config.yaml
num_hidden_layers: 14
hidden_size: 256
n_experts: 128
experts_per_token: 8
d_expert: 64
d_shared_expert: 0
hidden_act: "squared_relu"
moe_layers: [0, 1, 2, 3, 4, 5, 6, 7, 8, 9, 10, 11, 12, 13]
router_score: "sigmoid"
normalize_top_k: false
routed_scale: 0.25
balance_loss: 0.00156
balance_bias: true
n_groups: 8
groups_per_token: 2
init_std_router: 0.0168
lr_router: 0.00271
vocab_size: 29736
norm: "rmsnorm"
norm_eps: 1e-05
tie_word_embeddings: "early"
optimizer: "soap_variant"
learning_rate: 0.00471
beta1: 0.95
beta2: 0.98
batch_tokens: [65536, 131072, 196608]
max_seq_len: 512
train_tokens: 445500000
max_steps: 3683
dataset: "wikipedia_en"
Below are experts of layer 4 (counted from 0) of a mixture-of-experts language model. Rows are named router (the router's row for the expert), up (a neuron's input weights, with its number) and show model dimensions 64-127. Each number is 500 + 25 x the weight over its row's rms, rounded and kept within 0 to 999. Numbers have three digits each.
After each expert's rows: a language model's description of what the expert responds to; "gets" lists some tokens that make up at least twice as much of what it gets as of all text. This comes from a sample of Wikipedia text that the model never trained on. Tokens count by the router's weight.

# expert 14
router:480501463475520551534476497484525546519489501467508521507511464488511536480554450535444505518507466492504515507514465473549495446509508486491469534527494502493499508464507528482490498518473513
up0:499495500491480500472522490448498524552481432479467504536467520518508500550497488451495508490490502482485517510525496460546495516529558482528524461504504492512503509512501510461524470525510544
up1:493527494483513498513457513473478496480518490497493498501557495516507493473443527512481529483517524495511457583499443448488544555507479490485492487522508471528491516525500523485519523508480467
up2:513474457472530547501490522522492518500492538505462531505569496517473491478480532485541500490500500464444431527512468501529473549494501489496463501519502515467501494527481493466537499483508473
up3:499475469486528508480456512493560487537523491490505470535499537485511515493468500492530508489468511508478492491491500522509461485490497496528513532515486482480547443478520488492464547543450580
up4:544533475499518472539490485512536463498516518454480513502494499485535434502534475517461525512452476453495509494453533503514475531532535465497513498551507484502486503506523513518471518539504545
up5:521555477523515479530534462483500527496508502412539537553516505525483498548507482507472478478540515511537492523518496491499476497494490543498496465487529530479507491524530513503470489547490502
up6:503488496505480512535493459520507487507478450499499552461533500496510497501487491519520479505550529466507558513493473450509544450488520499542509506473472512488495549535501520467493510488517483
up7:503521462523524504540493522502485535496460530516489503481490485493490466498509473513517483510482520464480533530508461481486486498500492504512474513463513515513502453508529503518505439533522501
up8:529502498499495488470473477521500480497456472479516524500467527507505487485511439446517508532511510456521514482531500499511519502523519563494446476499528496497512514490505477506469520482482539
Pronouns and function words in narrative or argument prose, often after that or but, such as they, it, this, he, only.
gets: " it", " they", " he", " them", " that", " to"

# expert 0
router:514522454495551527503552515497486530493513523475537525500460481508507496468512506490482570501526495465490496481517457463519498467547501469492514500492503532467520482475521505492457484503471507
up0:540501511498484532505507510506472478481490534473529502497485529549502474527511479477510472495523519465499509468489516493510510472539506531493460473489487567459485536561516448528514448480513509
up1:456505496497525477478512537470502451508514511533474569515475484502526466500577486456541494433489475504493517479525500504546462504503511506519495507518452503486556494494512510531447509533480528
up2:525504454542524463506531500512515483505541524518501490454497484503460538491474492472485518434505533493495514503497454523482512482509537512489502508487481496473514525494484504505542501534496482
up3:501518536484549491539508517502514491483515543505512533497485491541473492475488467518499477481505540504507462487490508492480488493494541502523511519561472510500478525511537489496527508449529534
up4:520573507474480504495505509522531512488498515457464496500504499528473480513518519489496527456524504478500483508517534493487495526536520509438513562518503470465538480482522492509508555505488497
up5:477504478470489510495475492489511528505487514511518491480510484494516549554434501517502473481509513494463516462503510467460485485476475527505497544509545479449506506521509516547497534501526498
up6:527520487513519514517465522492497517515523515515522475509472467511506518486490478482496485486534502499543520525522520543482488526489500500488492488498493505475518503512461478494498522539475554
up7:468551500492471457532532537503499497477530469495530495474480500484508528496565525464486520526497513513476458503530486495537485510471534480486510506497521521480495545503467489434488535491513533
up8:481488514523558511465504520491482526459532488483510519477507465489475510483493505523470498480533497482515467534503489469514452521503503463535507516534516500478550488525536509496519492508484491
Conjunctions and prepositions opening a new clause or agent phrase, such as and, when, after, by, to, in narrative prose.
gets: " and", " to", " by", " as", " with", " that"

# expert 8
router:505486399484492546520502560519507506506505525481488569507474450495511517452498496479487562494504492481490528497495493504506468480546484500499510507496511509547517493446527472498451545499485550
up0:427511546532513521534538484526482517528480452503469518536488487494520490485514468526495476512507509551549500499495566534474471506498455482504512485511503521542497530476492549525526510487574494
up1:506514493477502497470499497535526489494547492505502485477520503510529499532499490473553498519493469509502540486493512420497512515489470535496516445455508491486535481553481503446515501539454511
up2:524552523491499499479511530500494474522485489463499510541487494488528496470474511458526465481544462500495532555520494475520486494531521548450521525498505483482505518488450484466476523513507521
up3:486494474465504544482521467520503502477473479509498507458560529490512487506456529530425496492497496512499470549527525453456544513484534478512447475491468529522513508461495501516546475527443444
up4:467459458502498478477534503497494538514466501498529497455497457470515507497473532487443506476462573546508493500503457532513517522515518517497508530536479486495490512454492501521546523503493502
up5:450539491500515495549482494541545510483486514525468509532501541495507487465482508461470467473459495492485549498475510554543503461510494487508499492507506529490495486482481514485529513447491509
up6:485485473500519488541515491490477467457497476474515489522499529483515497459455515485495518532548461472538517551529466513498494514481523507511484514440491473515491505493480477488447506500508470
up7:488499447526491482527492484487504509487511517537519539465477496508495500533521477506438507495507528483542491513523513531487431464521552505476522527529536521496516439469490499477488522529499514
up8:488546463538479469541477540501498467496488467509487484521515488495535481524511485495447500443461482514499523544487498497529497479457503533516475513501530490493532500506519458534490498463535492
Auxiliary verbs and prepositions after a verb or clause, such as was, is, has been, with, by, as, to.
gets: " was", " to", " as", " is", " with", " by"

# expert 56
router:536518458506480501494513520520551507456493462526510507499530512511538479491483496500537478467544464481464482524515516540524466498528519512480520527467478514506491496479519520456461525465477515
up0:528511503490458533450481505432535459481547523503461507504476495471483462449517506522479478514519457488469482485512506518501515520474522521450435502456473525516524462461505541517511518502495483
up1:537479511546482486526494482508477498506494541502478518499473537454512530467510509485519514469485473516474490508529489529464480505457493464499562507496479495510513484501468484521484510521501520
up2:480475502503485460480546523472523498486515498526512538514538491510500488492475497502434535531511510483500471510514544475530509520502536528491512470469472520523507475483477468486513506486479472
up3:458488512445508538502498473527498526509519544507551493475477541466476506508471492484555494449503455513476531490499500526512532525538541516488540530513542533500477475519496498470485528488487478
up4:546488457512470509482537527512467532479459528502435495497529472482507492489514468498499504526508522502502536499521498508521473469516519490539520462478487492484489483497471526488471475554453514
up5:517517481526469509496488549467489498512542481481489529501497512496526482454560529475509513499497458480499499502519528533523487495481471509459524529477473517517475448510461494546457494480498507
up6:471493478530498515475448473548539525486494490441520520497523537497552525499534499499512482522511483535462474497511481480540485483541523491496488522507434531535524544495524474536519506463512517
up7:535518505503514512476516507501493499472475485514486461494542532490506466479522492528490502470492479492482550464473449524463500486507532493484485491481530498498499492499514536489514465506485527
up8:529511496528481501477561493493492538495524468532492473475553502536511476509476513439489526485428489522493501472473479519499506486527528501527484544493512471497491493504566549500478518480518518
Single capital letters and short pieces inside names, often after La, De or van, such as DeLa-G-arza, LaGrange, Go-Go.
gets: " G", " S", " P", " D", " H", " F"

# expert 11
router:517526450493496509497487536487505479509528486479506519511477486484485504488554507512499523518490509494478513504511478487488533491500479474503541515511470573537506490469532489491468512504484519
up0:540507531490516487471523502482515548516506476539503502531488538521518501462462552470460464495502466509476509490532498477512475508481510491457497503507444533488524486472495466486503502511439507
up1:506518456488503484457532536504503548491504565506538480506464488478500449502508507469472497521511495473501484538530482498512506499515482475540522532539526512500519510486455501436501478530512513
up2:471492485537504523491477503532512534481435517485492470480518487488468519523481470505547458524485528452496533509509488463529488499473495456458487478498450505508492483444528466497491470436525473
up3:502494506505485511528516541540459505504482460537482499458492523470524495525508533520520477495492453487501513535453517484495502561473517510487529516511535508521486527488504510486468470530513484
up4:440486524471533477508463495531473467521466486508513500474492502500472489482510515478453513466469468509502515500520528515515535533530547501511497513512504474531510495502521486518475550500491507
up5:454540493482473489480493532554536522473500449496526466498489494459478471465460512506485525514498505506548513464482438442475521505557510549493548516469464561495475471489517490536504501545538493
up6:482493516481487534516497495460483518496532502486506508502497500481507493510501487531478493561550508515520491478484473439544515454529508510495512531495505504536517530450492500545517511509505490
up7:490520502481494521468506518527495529491541513475530483491511473537480509494478510501515505511492488507460484462476463490530505518511516465480511519496495544513516494500521510513542519498503478
up8:509490514511494516497494515497483486508501510476529466495497474505498486496418534533493479504546480514524477481519534504556493452503498503444522478557513495526512483519461501529489480507479475
Forms of be and have, plus and, right after a subject in narrative prose, such as was defeated, were converted, is kept.
gets: " was", " is", " and", " were", " are", " be"

# expert 10
router:510496421481531520496506573517498518532494510449506555489470453492516491459527475490527543466490472496530533479448508482481463513536518484483466480509523536510496511483517483487474536529461502
up0:482514499480511535512529474463550527487469491501543508528501477491511491526491520530517491531567482490500537525495520484474515476485495548491492513481474451477519469490507460557490527472496493
up1:456564505502526500488540509518558523481465446498514488468519488481509515430489520530504511516482492525525450463507475480480477549461522480469506479469547520537509507461501463475486507478513490
up2:502523471514503524526481483515457505502515492473460502506498475490547516476514517486511479491552519463512483506516541520469428498512466516516470468502489491542531454505493528525539531517529502
up3:534481545534523514547491484518499505490511505444533454460488471476496495505501505519493487488465539492472455429437472514509490499540485500534503518446482545541523530497476523504499502468482510
up4:485551533489526547534486529447495493515532458499493522524529465483468498483510517524525446499566510503558513508494518497538491502509545525497489513483508479462513463479499504532505503494480498
up5:556495529450511482565521484504503508508506516494485520493515478521505451529491488499463484503512526498494477499458521515493512495498513466494502521535500464511536463512449490501520491479503472
up6:524483530519480506516523532488515508492461511516472495521481490449528502521509480452508459489494509508470471517516524525514487500492512484482491497522498500485541485490419473534494555472520471
up7:520524526481554503508508491470490479476537517479505487499510553507525502507521535480523478521517502465475497482466485466478529509496518489474526488510479527493483490520504468463496499512477508
up8:484493530529531494490497512510527499487547498511481508515475496520501514480499489495493489497520434529537467484522515497507505535494502512483479485504527505481474474526506516458505484510558554
Prepositions and connectives right after a verb or noun, introducing a complement, such as with, by, between, including, where.
gets: " with", " by", " from", " to", " between", " as"

# expert 4
router:480542455495503517523523516521496509511513506493500516501497455478504523476529457515452496489448461472508516514478481513501474454526504468487522502512516501520508480432522505473481510491473507
up0:495519520470496509539472505494513538504453520497481425533488485471562511483548503514495526482489486518476534529519511453538509489492474544524514474519559464532477511493494512475474464538539534
up1:478513535502517483516519507506464486473519490524492506520490478505485504533488488500518527538515525540494527473487457510444530524496483499491513500507527501523487520514486508488524486537511473
up2:483503534490514471522536488476520516482485512485489476529503487505510485477527472506442493447504525479551518443543486485510533499491493494465510497500507516522471493507504503541481490542469497
up3:500509496520520508503505444522493515489467499531565493540507509502515535474484483525474521493504516475484490521508500450488521547480562510563515540531509504480503487478513485492542501509510508
up4:525466528467508501486525500465467479494505500529513519493504501541497491498533538553487493514492514528479516538483543511516514531492456464478521490503490537512533569520545543494450527578468468
up5:506518538559524487486496501494475495505564467474529501544495552477516489517505504546521524521516518540472522490497454501524502489489524519470523507516511480500508504497509474450466476506477482
up6:513472502522503484495472496490519507527503514522496453534492536564551479539446493474485506508550506564483475511507541568515510496525513500517500451522484511478473516524498494543498456501541488
up7:511505539471460490556510534495510522506508475482498480501524497514505525496508512564514529490506487478504486468497491483511535445500562471522509486497495494506482480500481541475583452518499497
up8:511468542487519510513485515542502518493493520475496571503466480529500533519510573524514517521491476497491468522510499476464523520496509488493510479501458511475526518462469486501533505475491479
Pronouns, relatives and light verbs opening or continuing a clause, such as he, it, which, who, this, is, has.
gets: " that", " which", " he", " it", " is", " also"

# expert 6
router:493521398449492523536529512505497500498514500507487508511476447510504533475504478518477555470511465477474566517498496487488490505522468463493533480503520521515496491437516495514463502496480524
up0:544489482520518514429498500486528496478547441517493548531516524481501484498557478515548512467470518502486511521502493514514492472529507538515476468500497500464485475552571488476492498494482559
up1:541506518428524461485517531471533498477517507523471504462553515490535505519498534520513505472510450491462499480512503491535474479492518529498486531554518510488542496478530499502497460475480485
up2:482535500465499440507528519463476496495522522512484498488518511508496469516487526521489498526464518497550476529502483496462498506503505501484514486495497480503475514498487472530466515493503503
up3:499540512492529560521523496535541520495481502478508512471509484483467513473486529476488500469486494480528508569495558499489505528484536522509500445489445466483521485474469496517495531438501491
up4:447516560500465513480475511514463522500520447470534440506481513495523492499473526489498567531483550517524509511508465501547491511473516488478502471513492481521466482496473476444500499510521492
up5:494597544497529503488471499489521514522514498515488463505490486470513516453524493491503508516491488480508544489500459504503521513510514529456539501470498491569512497467533491500492539512511496
up6:552494467520480486508485473471544478479508516520477494519482540469527490508510468488529493487499478470493472501502509540488460483499486484523521555504489499478436547553539448507490480469519495
up7:522561485543513501505479504495483497516542499508469526499460501510471501519476455493463484486467492487494467518494463512562489498506506537496528514496505547500534510556512534525464492461472494
up8:498477492492478490509487477465537534516448497537485519456480502490494512516502518505529545482496462508520551475491478523562509489497470520497518511473526469511515517523466499512463533471470510
Relative pronouns after commas and finite verbs following subjects, such as which, who, was, is, has, resulted.
gets: " was", " is", " that", " as", " which", " were"